Weights of a small mixture-of-experts language model, trained from scratch on English Wikipedia.
Training: a variant of Muon for the experts, 8008 steps.
Below are experts of layer 4 (counted from 0) of a mixture-of-experts language model. Rows are named router (the router's row for the expert), gate (a neuron's input weights, with its number), up (a neuron's input weights, with its number), down (a neuron's output weights, with its number) and show model dimensions 0-191. Each number is 128 + 24 x the weight over its row's rms, rounded and kept within 0 to 255. Numbers have three digits each.
After each expert's rows: a language model's description of what the expert responds to; "comes after" lists some tokens at least twice as common just before its tokens as in all text. This comes from a sample of Wikipedia text that the model never trained on. Tokens count by the router's weight.

# expert 31
router:142145140168128119125097136146161151141117099125116193088137115154132143099143076130148193108132089106154110115098143134134169172141109115127143090147159091132119154123123098135161123128137114134121111120167094158115130148148134138148101112104147085146104158164105116140159141131094174109102133139103105166178135147093087092160136141128135127164086140165105128128161115116181098127077148101101131138141093120121095118156144159143146118086132117161130137144145123136094116123129131128146131107137100133150146119095113138112163121159129080091149122121115150120177109124171130097
gate0:131120124158151131126130143136129151172161107122165099155132138144110124121116091116141113076121163113139146107112127143094123108170129083132161115131131130117111152147151177133152108126135122139092137152144107132098126136147176153138159082156118106095080160116087094103164168144090122108099147119118163170123112134157105127127120116182123123145140163130077139105124099137121097088102139141130101116165110164126064126145106173153164115131133139191130145129144095113141143158124102140109121098119116118177125141114146168099151146143134119170140140111090101112155114114148169094
up0:112134108110149100136173130108101105123149050109151107111128152115125098111153147136153120124110115082091130146123098148104142117125115137115181126180088128163154126119115095114109148175159125111136138124109119102090099092129138120125113139115137133154148128109109153099120160101146085119142096133120095099169095117138104140110139110148111120117135108119152161161164146160150136160149127092118132058119147144112160115143143146104111125119125109125148126106142165136141082127136133110091095160125100138079164132123184127176103139188151134176132149074133106119117114123123126148
down0:157109115094097116139097148139084110132143077121133162125176131144086139104130127160135144089103148139121128133145156136106114112095101129157095149115155139164115156158080114145129169161148122143178171156158119177112117098138104153162178199109093071161099099122143156132142146108120096159129133106094152095147147120124132132133152130108185126127142148136141119141144155120150100125128106078108132142125149119129114142109134117106089148164148146106130099142124151136081140146125142131118100138107109128113112131151144126143141110105140103123156135161158088180155113151145095149
gate1:127134123114127117137132144123125121139122099119112143120171168151128120106126156119127185099147147077121110169123093138135145101103143110108133132159122120111109140173106129137087135118132148144112179128138121149174104115117129139145129078089122082103101127164125139147123124140140128137094131117074135142142110152129072096103109139152140160139109098147115157170098109128105121163116123094154125155142114138092144124138109092170120101135136122208117159117109162168150118096101141152124139139109144133189149121103156161130146094148118146081144150118067159127132126143074159109
up1:117113142138109175128144138165115081112099097137062143152140115120154092128107117080137105111139161087134124136075118130125165120099139140127143121081148147117094132120107148142129157140129177132117158137156150132133111137093154112152103102121152089095099105143124144092167165141125133162138105141124160117133095118130135127171092151147120167110137169136122174098143125126153147075129170114124098131130140107134118117079137102120103117152085144123135109162136165173094118092101151179130110175114130147122123115106172137089137136140130077138138150137121089102132139136115167143
down1:116132057165086122136127091115120132125127153130090104137115132092083095131137128178162115106131151152111098088127156112150160115167105136114125145158114122142094126124070129120159130127139099095116159123163148149173121092150139143109094102130125146118128150123128138129119138145128132152104153111144120159172145100120126150148123141138115146140076149079123157110143110113087163159105141118124121144116111095140125108119136146118151125136101139088128109118136142154188144130066131171124147140107115156133137086082097114105135167146147104141166130143067139117077133142082096132
Parentheses and caps in lists. Opening parentheses and spaces after titles in chart, discography and results tables, plus capital abbreviations like AU, SA, CHN.
comes after: "\"", " |", " \"", " (", ":", ";"

# expert 28
router:120096108146103172141098149124180150127125113109101152103130116139138153108149078134186144143112102104149140109132136134115123141103105088112142103160122087140100155132094121123136138128155118134097169122165088131096122128131123174116070112104134090134114104176120112135123124123142184137098133117104117133163130136112111048162121148143136124145121170143121123091171126110165093127102157112111167153127127127114089145101130139151135147097142094123126096103147144102132128139138145114157133121190123168135143117142157182124148132191125092120129126151113160144148128100164111123
gate0:147136133096127135116158111093122079136125099154126150108143124125184149154135143122139168096155107139158139155165167154095149143168132128135126111115172138142116130090102069140176105140087150135073145124108113156136161140147144113095106085107114170149086135114109110134146085107140153123133145112093152141142147128134128118103136086146152097149121131140119134159158126145127117166110094113095162139135075116123109150118111136113210094135143141104110133131128145137141142122119103113171165100168127140150101137098081119149183132102119121118150131124142127092131105132118140086
up0:138098154103118158141094120134144120128158116112181143093152178100116067116124117142162109175118147152109107142159107142126117121134160144123114135147093117103107133095170089124102137115116163132098130112153134194130110139139130147131110128156123134122097143124131154084123138100118172068169132149129124155145108130138132111092144161132114159086150151143143124130125123121171166173158145134149156088116110140126153126101119123150133134144117103117113144100140112120122185082173134148093112049157117140139160123139129130159113146123085172125108143149110154096123119100148110149
down0:134120162115162079119114169115159130157118123163162115096138112150155112145166150183110154124151138114133139165114133116120113131099149127110142131153131166123073146137105102150118125125091156118125125087140088118100146116138158148095158103131126145101139145131109088163103091132140100126185150098044118147116128100136128134113155124146097070147099176107136135119146161125105079128106137118093181124139137171133122115105119129125114176133128110133147137118137140086133124087153165150119184148140152092119151134105103121136145105147130143165146155133119139112106096100114129125
gate1:122149146146090095105068159101153102128126099144101109156095123161097082115092113125170124114118114118147087109121128159126139123164102091128143131140117126103112176179088102077137114077101108096147106116115112123106138110143148130152111139102143109119115105131135122076120129146126160186102115126122080136116151123113092127199143096108170104115123106128160139151124159100108136113097164108127083128139107143087150135179137129126135144174120127156102106105119141140102118123159109138155108132109132121176149145110120169123129135136101122082166146147137141123100134149133126143
up1:150117150089148105140157162134135153124137136122119161153129136099126132121166084142138147119104156140108119115126112106109122108115140133112129091163126151140121121125120147129131105093105130134138097129169127093160164132138118123165116106107137064105157095123132152118136118097134117155114126144117087135156116113166101114133145110139131087096183081121098150121174127124079113117173124094113161082136127153159131159110164128107157169128110105121120167128122161067168120136153156146119125177111092102184120094150095095159129128146141113097142127145121171142130119187121085143
down1:134143154135156078161165097115147181174159158112106157112151100110148120131087119120154143141112151136096143119111163145144115147152155137105121107109152103159109101114129142135127112114104091128141142103163140159144106141118115139134142175079135127120097140121092151165123142153122111110169100124084197074169133102156139097113139140120152075114149120101145104105076126119092140120129169137147102109133119165124153128145148135152063136121118092125143089112130130120115162087139157104134166099114125157109123119119141102082133132131111152130089137134117124144133154170151112132
Table pipes, year digits. Pipes and spaces in league standings tables, plus year-number pieces like 199-6 and 192-0, and some mid-word suffixes.
comes after: " ", "198", "199", "–", " In", "196"

# expert 21
router:112116113151100093128098131174117156127145132119117142171136159139134148118128137113161138098125111111160092123156142121086091140122129102141094083095174138177079147123115100074164121105154167109124121135094087168107145141138133123153091142133135095139118130162091143137110136139108156123085113081117101133143102165135157133163128139138135148151136160134157151163148123146170103147128155129121171127171104167132139157113151131110167155164160152109146126147102129096147137124160102102163140117142100156129118115113139140158111093145128114132167129187101126148139153099165154159
gate0:133134122148139126148077113144154131112134100096101061125152104104119142085147170133155108104131077127088110184123113135146139100123161112149088111128151153138136115146134125140131136105139121145124123111119104125138138113119167126136177115107178131135110134142083154105148152140111128140156102161116107161118089104134124145159131077135150094102133120161122116142166153165117119114112152135139165118163104162081115113140157120130172107148165114125097116154114155104145106099193149130179155134071126114125117115122162139141078111103161118091104124146112126143128162101170132117
up0:179114099110144141130138156128081125155129097128124149095127181125140154141095092119104148135133148155138094141144101130117164125156131130114123129153070134135156125131140144131169122087109107132096079123120121083096130119139124108175137151150112179139123115116098107114104116132119169151088138137163162120192141104124145128138101177104135106155094121083166135104132155104123141134124115119123114106136141051156102140107073125091078102119125134137118110115101135154124143106155136139068142131156128102140134109115104111127147157125102087145141159138131100140146129155119156173
down0:099109130127118132142112167183124106132143125150125105138114132111128136194106119152108129063095130137134154140178097171144094124119113074130116135127163118097125139105129146128132135115147143141118141152133135091170080118138194158168147104183165139138122141134135162109106176128128145095098137119122136140124125121103130106163132147170128120137116101101122089156178124141124136132130137147126135043143109180110151130172130144092154104124120105137104119128133099095095137140119178130097154133141109129132137145142141116095080087124102125153148159158132136138157141117129123111
gate1:115127126101124108161119133121141113108185134129166132168117107146138147095148141135157074112108119133177132137110104154141165133138160117109114096110184123150110154135161138124131135105109128110128139137130103136158102102091127120122095151112139133138126139130109111147148121133089135136136130138130146128124190107135106142138130101124155154102098122167115158160126120143128147141138152113137130125136114116104103136105135122070116092127118092126178124121163116096141076147146088121201126087140103085111170141147147091086141132149201085091111103167131113094160156113135154174
up1:135118092114159146143123111104156144127132128143080141135150136138118141125113149125131126123119121119117120146131114108130081191131143129129127157156110154131153074140158167185095123165123104126098142149104120140082114148096120122158070166084126105147113110122145140109117143093126148121139091119113103126136055151096154126142120115096083169162126084095128103143128110138079133133107133117095170083119072102134108146158103107170160152140138167123151137129154134102149131117145121097144164140163115134130143139163131077137140123169137100119090124114105112159124119129162116099
down1:153169147146105127155144135174115098142137148149152096101100130104162128113123110105129126152126108151120124147161158100113140143118123145121090196122076124136086086188150144124126151116164097114144131122137099125133167082153128150170116134118115080119163099092124083164153106112142122121108117168140121135134175143113132140123134149132096167140155080137082110093170124150104096110127154131130133133121140105103155133173149170176095152112116159144123118129132120111144135116138129100152147121061161118100096121143116105113103133163103140121103112129142157122135145135120082144
Geographic direction words. Compass words like north, south, east, west and nearby connectives in location and route descriptions, e.g. heads east before, to the south.
comes after: " the", " in", " on", " north", " south", " west"

# expert 20
router:164101172131148141151127128156135131126110128147127126089130152136111104149131113141111112130134133158169160106133131107092123139095101107139126114114175091112100155116105125148117106121135091131094143113111086126087121104105193163162102161095160132132108174176072131116155132152156170128119116137121139125121141119149098127104114154109154159137138178137121110112142142133112074135094128115118114133122109138107097203114145146092141133107165121140174103136120104115121114141130155105122162130166139136120152146106161137171167133132108086136156096191139116156153113122126161172
gate0:144163150152148117087100164133103114105163160133119107125129123109143164118107132126169120077128106131158124122103094152157137118116151121136107150132150132123140180103097122137126110128124146119134159093144156120152110086110081167132172092112163116139099155151153136135125125142121104127133122065147161115096128069118138091148132106118144150191130136162126133125132097181119122119137124141144161142119100057109123158132072096134146115140127183134114143150151064131100127126121150127162131122101167145130093110111150132111127153124151105111164131140159103113180129117131150144
up0:146100146139140137142120133127146145199122139151131115114147145149120118133142112159114103169129144134091134155149147107136112137168111162132137096147067121135111128086150092111126143104125136162127084151121116084127120146097102135129147138154083086120122072142136115148128122148127157105144114169113100151151093183110146139092084135129117098117125127092167110084125120130132139125069125122090108102117139174117140126144126131106130133098116063106084109085161168162131137097120119115114156101159130090115173135147096140103130129119131143165131145124095169153090117135130121085
down0:130111080117123133091108112111115128146113087149136146115159130134140095106121167145109120130112117137204143098097161104110100149129123119169116135060115157100113131105134127114143068153135133180127136135163136122152083112114101148112148110128146101135121105142126169130158145163151124098152120120127094117150105087125091120120085142096126124104141175134105062119145089142128101162120119105104135125129152146133151173148145162087124111114153119121070139116169076157107114151132119084139139114152118102084124135153124119168118147131125155137146116139150143119153104137080127127
gate1:128088098140118128106157154131152129121132178141128163106140126084107091124166080117136149129103128143060108113070137185097140114128133132159161115113156151080116164112128101139159129090181119144169165151128090116081172152110134102132135121136136097097116102141083127130080133142089135123092063109110097132136145151137123156105119159139126137123122106111152131189111129109112132105104115133100116103160114125138119140105153134142151112073124101121126156130126146149120120136161141090135120144117130128135124159139143093121163142122155146114123138148157144144082127128164146156
up1:117137131120131106132122159107090135118159118150173165095138138118119141131127133165114123140153131110177105140101134124155118125122147097128131116129124115142116121142178126127109121137160169185095135129155188134124156110134138126159141136091098082095136172092143101195137157147077169098125117142148124148109129105156132132128131109135124166099089096102076137106150178148169131095172154151135137125151165177123106140100145126122120103098113124122084145118126125154118130178124135148143104148108137159095109167146121152109100120130117133096146127146084130154116077140096096110
down1:113161074117173131110115148119114148093147089120140108117100101123146142152108130113141147160147158148108111145120113158133156096104081124112119158126169145121094106112155124118162101080134104140139175138108133127073135122089092113135118126133124081160183169150120163108114152136117081137120135136128195183108129129129167174142108163117117135104121095122096117116134077137145147102134132173160139137118097137116125152164148123129140118128147134143119147112140122166139151133116128079091126116147124130118127203128132120054138130121098127114156091128122121120112127128143121155
List and table markers. Line-initial hyphen bullets, table pipes and heading equals signs in infoboxes, taxonomies and lists, such as "- Coordinates:" and "- Family:".
comes after: "\n", " |\n", ")\n", ".\n", "==\n", ".\n\n"

# expert 29
router:097160134104092134111105151139130149121157170107127166100133154108123153135150106104107139125106119138133149113110140139111119138137151101111146125163170109168100101151123126094137161129134122120131170123140092102087090084146145103148123150129116151128044119098083137149158141107095140145102118099105129121120142143154111096104107142118123105169142136144119158130143166123150154148061142117109144146114109090129116175136097106113149125137130104138134151132120061177128119165151108136146174120133120191150157122147103166130134138151153143144146134183133153132107110091164146106
gate0:091161148098121149138125075094109107139193054098099170125119135126100126141155092119105132143127131115139149114138134144110107097119160112112113141117136144112132136137108104135127114094108116135111149073119149128117117147163129130121122122129136144120112168112132180072157108142136172165115132128113119133080108168137142136166095133084116150121125162105092130118142119082110133152137132148129118166130136129135103108152112144112106121111113074134219138164125143128177104173125113165145161157150107165137126180164132159108103127117126157136154120133133139113120112136147135112
up0:118139122090118084125119129074163106157135132091090139104106183139115103137147117121102104141162110112134135131142122145137153103136156168093123136116116161167172115133180117131163124133092103133133086138113153073134111102123129075115077156087122163114157139152145134134123194082157107128080117115122130172130164159165112153135091120135142135159131115116141133174112154118107148096108114121151132110157134095155130087140102138099143130122139181118175140104087128151134120092139108120100126159104098126119102121147127130135111138098116141160160167130125114126112098131138110124
down0:141133157140131121132145125106131121111137142126127114156127095125147141151113097157119082127133159151100180108119137137092146128093162129167143109145100109152114146135134110127157180139137095139157089153123131123119113122153147111133112157130142116163112139127131172115137121119111131078135123121156124142131197143163101073135158138129175086122125119094110141066110113121110143109179107104108141143128160128094148151153145136164102126116130077097134088163096092166120141098162143067109108072173156136124124109115120111081174118115117123133094115104135101140147140133116150164
gate1:132076115109088117161100160103130155134161138138116143101111140097101101132117158116141128141108097112094126159130134138110124113115160117110153113151126169146100114127126125115152135149141130114132135138098136107125113101158119112091149131148133181164111099115073173113133097145148158197111114114098108144122105143104128130086141133100107127162142132153124154068128143133130135086136096124103121169130135141182135171124152088175164159090144085110159129129138135162179142105145155100121147099130152140128124139171122168100099098154133095131106143106124155155079144142152156120
up1:125156132128156122138141079116117125125108114125123117135091181125131146114144123191143120117139144123164149138142133149146125128130091136157120153134169090133175131137155138144145148141099124121138164124115097071112097163106145138115111070149129178098152134107103125144104135135127103117164100177142120147113132158150067105107087108128163073109095132137132161173134135125143124123096143128126155098148120085149146103124107105092149122125144157109104150149109183124111129102175126145104121085112084142155104136102117163176092145149107109117137141089153125125152123175139121124
down1:100124152117141112130126110131137132137103124140152131161157120053124117170091144081149151148146114108140116134144117153126162182129105105083146139138111079178082125133113106119121103121109138101137160114131174111125096151104121169130087131148115146120122099164134118093150118163138165128085166115118130129108122121158117105160114126129178124123117132130121115131086143083122137103120104107082122120132104092117129100101184154128127160081132165121120130098110186163087109142121140122090151112174159142139148124123127129149119155119113120153105132163129185099136127124144167152
Single digits in tables. Single digits opening numbers in sports tables, scores and rankings, especially 1, 2, 3 after a pipe or dash, as in "| 1 |".
comes after: " ", "–", " (", "202", "201", "^{"

# expert 49
router:055104133138052134119114144140144124118165152142118150108142125150102095100148087106147130108119099125136124089097125079137135145198136126132141120116112120160105169153132081117144176138124140177117145150135138133124127130128120152150106116142117149149090118133097108138153159117101175095102153131111127144145143131105110096086123158131144142131128134166128123133113130117158098147148171133113141126121104145130112132132152115129150128112129124105155098121120144120122099159149146185155119111175093133141133106148107111171126091189111078156163100172112131111137093096156147171
gate0:140178128158131121114084114138122129141163144117133135105138118099133124112155099153109140091111124171168167148095133111136109138113192141132111107116136135162135156161163112083082124140143121174141098093117097107115114107126112103121126133141083150169111170120112135144185120120138125116126175153102103102124129164109097125139121107119158081126164125149126139123119127183119137154123112139105116088130109135104127104087133129106177150146167108114157148126095117098109142116170131150104139141097124166108092164114153124098119125133101151198167113150098120159155098135164125121
up0:094116118072160145156122153154127139119134116153138170116147128114125145099155106108164149130108129127119120109120168138094140150147093098102117138121127130111136088113126131106157177136144134086135114091147157143115092119131129135115139157120125176164092166051131151145111169087116146158136081113142113128103113119092171119141157122127126161119187186139130109151077127131134151140132150133130142122169118089170120121115130119122095135139144095149167099085124159150130115143142123109119120133105146125092133122155122144152148189100129117153093112091164097099122156112164138140
down0:105096136192122137147159134124125138120083110107119147163161096082147123102137159111129111166132097143137133124117070102117099130146146114126163140093142118133123129149135126141096116117125147149147088165166160098127121109140127147111149124185117129135128111168127139138145110126078138060143141128076126093135172095131104133140109148167137101154112148152179116151157140150150155096096138119119145113144143097122108087132150143131134131141124118118108137122134157124131154109127127144171091087104133089120123070164160108146131121166123151056091153142125091099111118116146144130
gate1:125140136151091120130149141116154136145157090128114144126104140116113071117112147106150132113131118154147154131128113133147103158152164151074116137128109183113112131136148165112137108137123204168131105119141138125134117180132123164154106180119153143075095095120139090165113134155112159123108109139133118153124134170127161067136125117158133094103107124152120149086107144071128121110108109129147114156106120131113143132092116117122115115124174153124151131158134176171130084143130152167196141141158087146112114113135099138145082145122129146134123113150094116108131085112136119143
up1:119144154127169181154110131109138131094158160133123135155113152115143153141121117125115092126118111119115119096157151101156128115124111086139084104147121174095120116130124159102119111102124121101140165128100123101141089054097164096134141122123159110130103156085115107092154193152138105138082127145117122121095127082125156197140106108149092148117123128140110153136095115160159109132127126150146114127113158124157105136129141168129094109165125117138134149115165140167157146165129127112114096137087157132116121140094113141124163076163141138140165109148146143112133152142081102106
down1:137162155122087146134091163093079155160111121158139121123132109141159157107116123119038101156076110112119104125094143131150137140149136120149122109121145150136085107135138130127127144127161139102080150067126119107108121111119132152132135140159137104130127128121133117125121161099126110150103131143144148089137117136107108122106081120174154154139107065128177122104161136107105104147130109124089119176111150176131100145183112185145102107105153155095135097115149143121122069137150128128121139122171136121149120108092129094115111143092125097141149144111134145137105117116122135094
Prepositions opening phrases. Sentence-opening or time and place prepositions and list references such as After, Following, In, under, since, below.
comes after: " the", ".", ".\n\n", " (", "The", " The"

# expert 39
router:152132120116137150119087144105137071163118151110121088148132165158159108111140123101109150134143092124161091148141122095113152163143124110138118065125146094143113143126142090099106095109146124114111113127150134096083113082138129134157093115144172148093095096121098137122145185114135126161128150132101136111155136123109125112094106181130160117169104109150121137128080116144150141160093101134121127137108108157095119142162098111146165155108145111105127112147150102097099096148118125142159169102164101146150106147129131129156158132183118109107146094101128108094147112086163144135
gate0:101103138099142112128164187126132167146115154145146112180152122074108127151095120137095130125126114141099146046141133086085135159081163120137122098119153105136134114129134147104139124145145154086127075101132101124059170165131149126105089120107099126149091162109123131111140166129075099120064112120098142117151180178128150137110109107136148120094137128131118114153137146130127113152133096130162119128150134135123141150157148091100156138112146141125168116157084146139117108134136142115116137131110107164145154109118119102170122139111137093118136107131116107121138151112124141137
up0:147138060142122143145114080106121139107127119146116153084137137165122136102150121125115137132148149118197126173086158167132104121126106154105080144097107122096126157121142118118119106113118138143139188145120137141127115167142111148141133150132123143127125122121148144094137075132216148153187106146177124128103091101148113147123141131098122164161138146130128105142158120105127140095112168130059127136117092085103084118114143148119130113130138126124102151119159108110149106123162143155123129132130145133129117172159163149124114137121156144112134134159127191129116125137169131108
down0:167105136148143121152129100117120179123087092166165161118119124122124101123190125115090134119186127136138147112129124163084093134127144103151097124134163135110124148137142126131168100073118122141166153164095141130130165159103134129171116144149116128135078116105095153088133120167134137127099070146130139125121101194096134122137132141101106115120146165103070130142105158089154141076144121143122081123132128115143119151137116097112113146139123117150123081158090117140163105161116117123138105132140121158134171120143142145104113119117116103110104075149142135164134107118120129150
gate1:103170126131142139107125117107188091142158084155119126137144110125160135148086128129121169122138159126141139102098114136123133127166114116146143109144119112157133145105157127063129139093134116092109111120132198125116092135091126121163146106074117166145103117116127094125123149157105132174138138121116108133143142138115177076128090136143117129150154108171047093157136112116125175131160154103129107129116122120151148159162123140145142123153146121106147112128088141117196123153079168137104156091134130140126154146133095134155143151116121082105123130139130145146131104124125156131
up1:126093148164134120136155159146105136136155109099090112146100139128109125117130110127092094138133100192098105119124151138161135150097166112109075115100123101125132216102105131081156166150096126161127127126112135145087121134162105100123128153172164125119115130096136151135147124169172135124105091141123123106111162112093083124179128156132120133113144143120086124173101114142142110141104073155135124111150099156116111167135106094136134108131140140091116128107126131155091114105119164148119116088140125138130138150174113108124084110146110147127114140110172130153133080121121146136
down1:154095138118139105183119145133126099170133148106187137142157157124128130122137161123167146112086149157123126133143113097095162123085132146107109148120092146107158168148151149179103146168156122159127153159107118100096126112150153126173137128147143109147148155147095132134081095142155134119138101096127153140127139088149128131075151157127133176120126168129142178087112101106127091132114116146118158115101144116160128148145178139107128130095119115153135132151094151154110131158165104152127139127145111144116066093139141107131151136113170136120126128096109159133104104085112158158
Paragraph and heading breaks. Sentence-final periods with paragraph breaks, blank lines, and == section heading markers ending one part of an article and starting another.
comes after: ".\n\n", " |\n\n", "\n\n", " also", " career", " life"

# expert 1
router:092124112135127113142099137135083143124159137116110128131131152096097111120129119122101153133127129139132136133132121099105103080157129094131116040130150113134136143142147120131125137116127156155128136108098117151103106134120153152145152117142138144127043113152103155187129151137052168106098135120103121146110134139092119099097101173086160118128111117107134144147109139136129108139100106130132148127128105142116139191162093116108174119138134138177123138146134099132094127144132130191152155078115120119143158131128120132091152131153127097094151126145119110149107075089174146151
gate0:135112120146091174162101088168121141103125116118138112168131115093087148130131133082118094140158155157121155096151146144148146130090106110141076095097137139100126133116141096114067126096161102140135108101068149104131159113129137155101164143123096126124114163136154132134107082125090131124101105102144103191116116119109112126172136145133128104138090136086138116109156128153101093152081100111167139074131129183130139102143127124118137153096123117105114119151141152167112125118146149116113141119121170117088109091125156116142094113113131127139085112143140142096140147157116119142
up0:095139168101150086098171177098126107135127145155105150109119148174177133120096135157144167116139119093131098153111135119078154125154144124116144168146139126175137103162118152132166138141097174131097131122174100124118103138119110110159075128149139114128147094105070141107147139140139088149146144171143147064127142119157131111102106136153127140122156121143106148133115108080113165102173170138118130171109163063119111128112129091137115098137114131146141112107091132122145121153131098131131142146126117130173129156113098156113143139117122142132151121110118128180149118136125136148
down0:116121153125084161140094128147130094094132124149179137136132131101171145158111120109108113130129084147122129142135124113132134139157129163152136099120112055126131125160088123153094137106138113077121121127094129148155126049142087135180130129095101189174103180128133109149160120119131110099078139077122154171143134113110130109168142163137126147159147146115116147147120147153095093166145170114102100145110108151127148137122139138143121127102111132115103122144159143090074133115156155108131139101127131113134099143129139122130128153127104086157110117154130157118120102137124127087
gate1:129125135105120137118126120117150150124114113129126139141151115090124123097157146102146132128098137162126154141111127128104162144113155089099100095145119145146170132107171111109076138146120153127095142154194078133149184112170140103162148167158108143142115126091136135170141139139104089119097136133052144073134120115113156088142169136142109109116099127099124102126152177103116076124121148125124147137141131168125114113110142119143092107117154133108174137090099117118091120152134161138148138144168099089131108084105156145143149123074091136133114136137108131119095139151128112113
up1:104125110150138121119125110189125140116118171163131162101137136126143125133162101132094105109134068098115151073123141174179105094102115123168132172147174103100104116151139191135145133106130104135188177153084124101125115148151120105146118116125128138136150147143138101130107109121126151107150154134141099107132177152163151176157104125086181134109136121155098138134135085107139143086156150127123102136092139149122161142152148101153163140152128095105100107136142143143164140140128122131139104121136142128120137130155100113144134101151192122095158118124115130129129130123127095156
down1:130112061138152119110139137139164130114110113112120118133121165129125122131139131160154106099126087118102139161134147147189153117108171124134132082120124157155167118118166133130125145161133121135111104100161115146151117090169075115171148140154109109084100123135102127117075152168133138144148106159127108093153108155163151089107122121140140114131142144139183122144118093116135104113121096131111161098195102110088151122150147109087119105135111136078152129132139112117145125124085128157147131124112123111148169106133078153143128115075140134121127128102145116150109173142135081162
Final digits of years. The last digit of a year or decade after its first three digits, in tables, results lists and prose, as in 199-0, 201-4, 192-0s.
comes after: "201", "200", "202", "199", "198", "197"

# expert 46
router:116095110145104169142097148124179152132125111108105154105133115134134154108149075133185144143114103106148142108131137135114125141098106089112137100163124084142100154132094123119138139128154119132097171122166087133097125129130122172118069113101132090136137104179115117132126123121134180139098131122101117136164132137111114051160116152144135124148121166141124127091171132105167091126100156116114163154125126127114094143103133139152136144096141096123125096101149145103133127132141145114158133123190121168134148115143156182127144131192125088115126124147111158143149131099166110124
gate0:119111159156147154117071122153141107123150115145125125156124133110101143114135114156142176135144110148117130105094138127092135124131122153153082113171130109152097132132096137113102101129100106037141109128082121122143087159135110133113162130118121119119113102111093128098088126129107133101108159104134092121124168141127098107092131082159137126147087039108149149089131100104123117139116136143126133091162112084106141125146135151121117125138143147163139172163137105109108117105112159155126110088163136151114159095141113114124092141110116085094135077143159131100123139123115120111
up0:166160116153121114134161115149100147118133118133151146150150131141098124157139120164132138118136131125108152109125117181168098098102115126131123147135160120101113128149104167144100178130101107109112133104128100146111128142117141167141127118105119129170124083126120113109079082099128151140121121127154188111080119150156050139116141098186122100134110112152181115105152106162123098163135125120153134113187148097140083121151176141095155157134108147133125104147141127143140114114103120143138142181122179092132139099121147113105137101141134118108125072112112134114141156094095109124
down0:098105122138075119178133117140132120110110131135111170115112162118133113155160114109127130144116114128143120127105148119110148122116113134179118083111132107143129130090155161134085075149132145125117147124106123106157150130086163103154096147135109145123170074112082097091122137123120132123133125143154141168121119129120061140143139096158144118131162100150182103099094138126147169145138140092094094141129150131126137116105109122108121107079159113112134135112139116167112128138097150164092129096170126116140131136094077147082155134120148110148112151088113144155189124112089164156
gate1:066143128140122127120117107118111182121132125110092118117124143155134089129076148156101130095123150117158108107126134158097130112129133084120130110133122128111116122135083099101083097127129091121167149138156118120121086126090089157129128150155176127139071168118118150122120120147071144125087080103083110137104125134081089121132169131132134117155127119108120164140150132128087112157127136102118165106167100144175115121171156129118121166145137123139134135134144089115061111159089138128124155141144141157150118088141132159149106098156135144156113113144104111127135089110153112128
up1:126145107171119116088128132127136113105090072123119144105153139117111112144116117139141135163102134144155134124129138072122107171142106134127151091165067114119156112155163149118122170094112124093151162162103138124093134113131118136154168135108094102143118105144136154077169109108141139133098132155113117151112112138115126195111139170128146104087136137151152140090159097173115174196115163126085151066109121135140155123119108132141130141124145110137094108191154125118130169123114126131135137141121101156117131110132143140142111093087126120151087166143139142124133139114126122128
down1:147133115180122132103090144136109200137119116119123100114075159146118118129161164103134158162144208169131171097133109135095123117109142129122129112121127117128132127158086153141115122145109115118118083158121152108096137102140131132110125099153136122137099134113122086117113141134086166173114111163117089149171100128134156145097137156163135150128138130133121118129120070127090113152083160123127129173136102112104129097131142131152117154112118087113084127145160129189121100137145091161130116175131100129153116114135125097146119115126107147143109149155094113113122080088140139117
Punctuation in lists/dates. Periods ending demographic census sentences, en dashes in year ranges, question marks and numbers in tables, and section words like education.
comes after: " ", "–", "202", "6", "201", "8"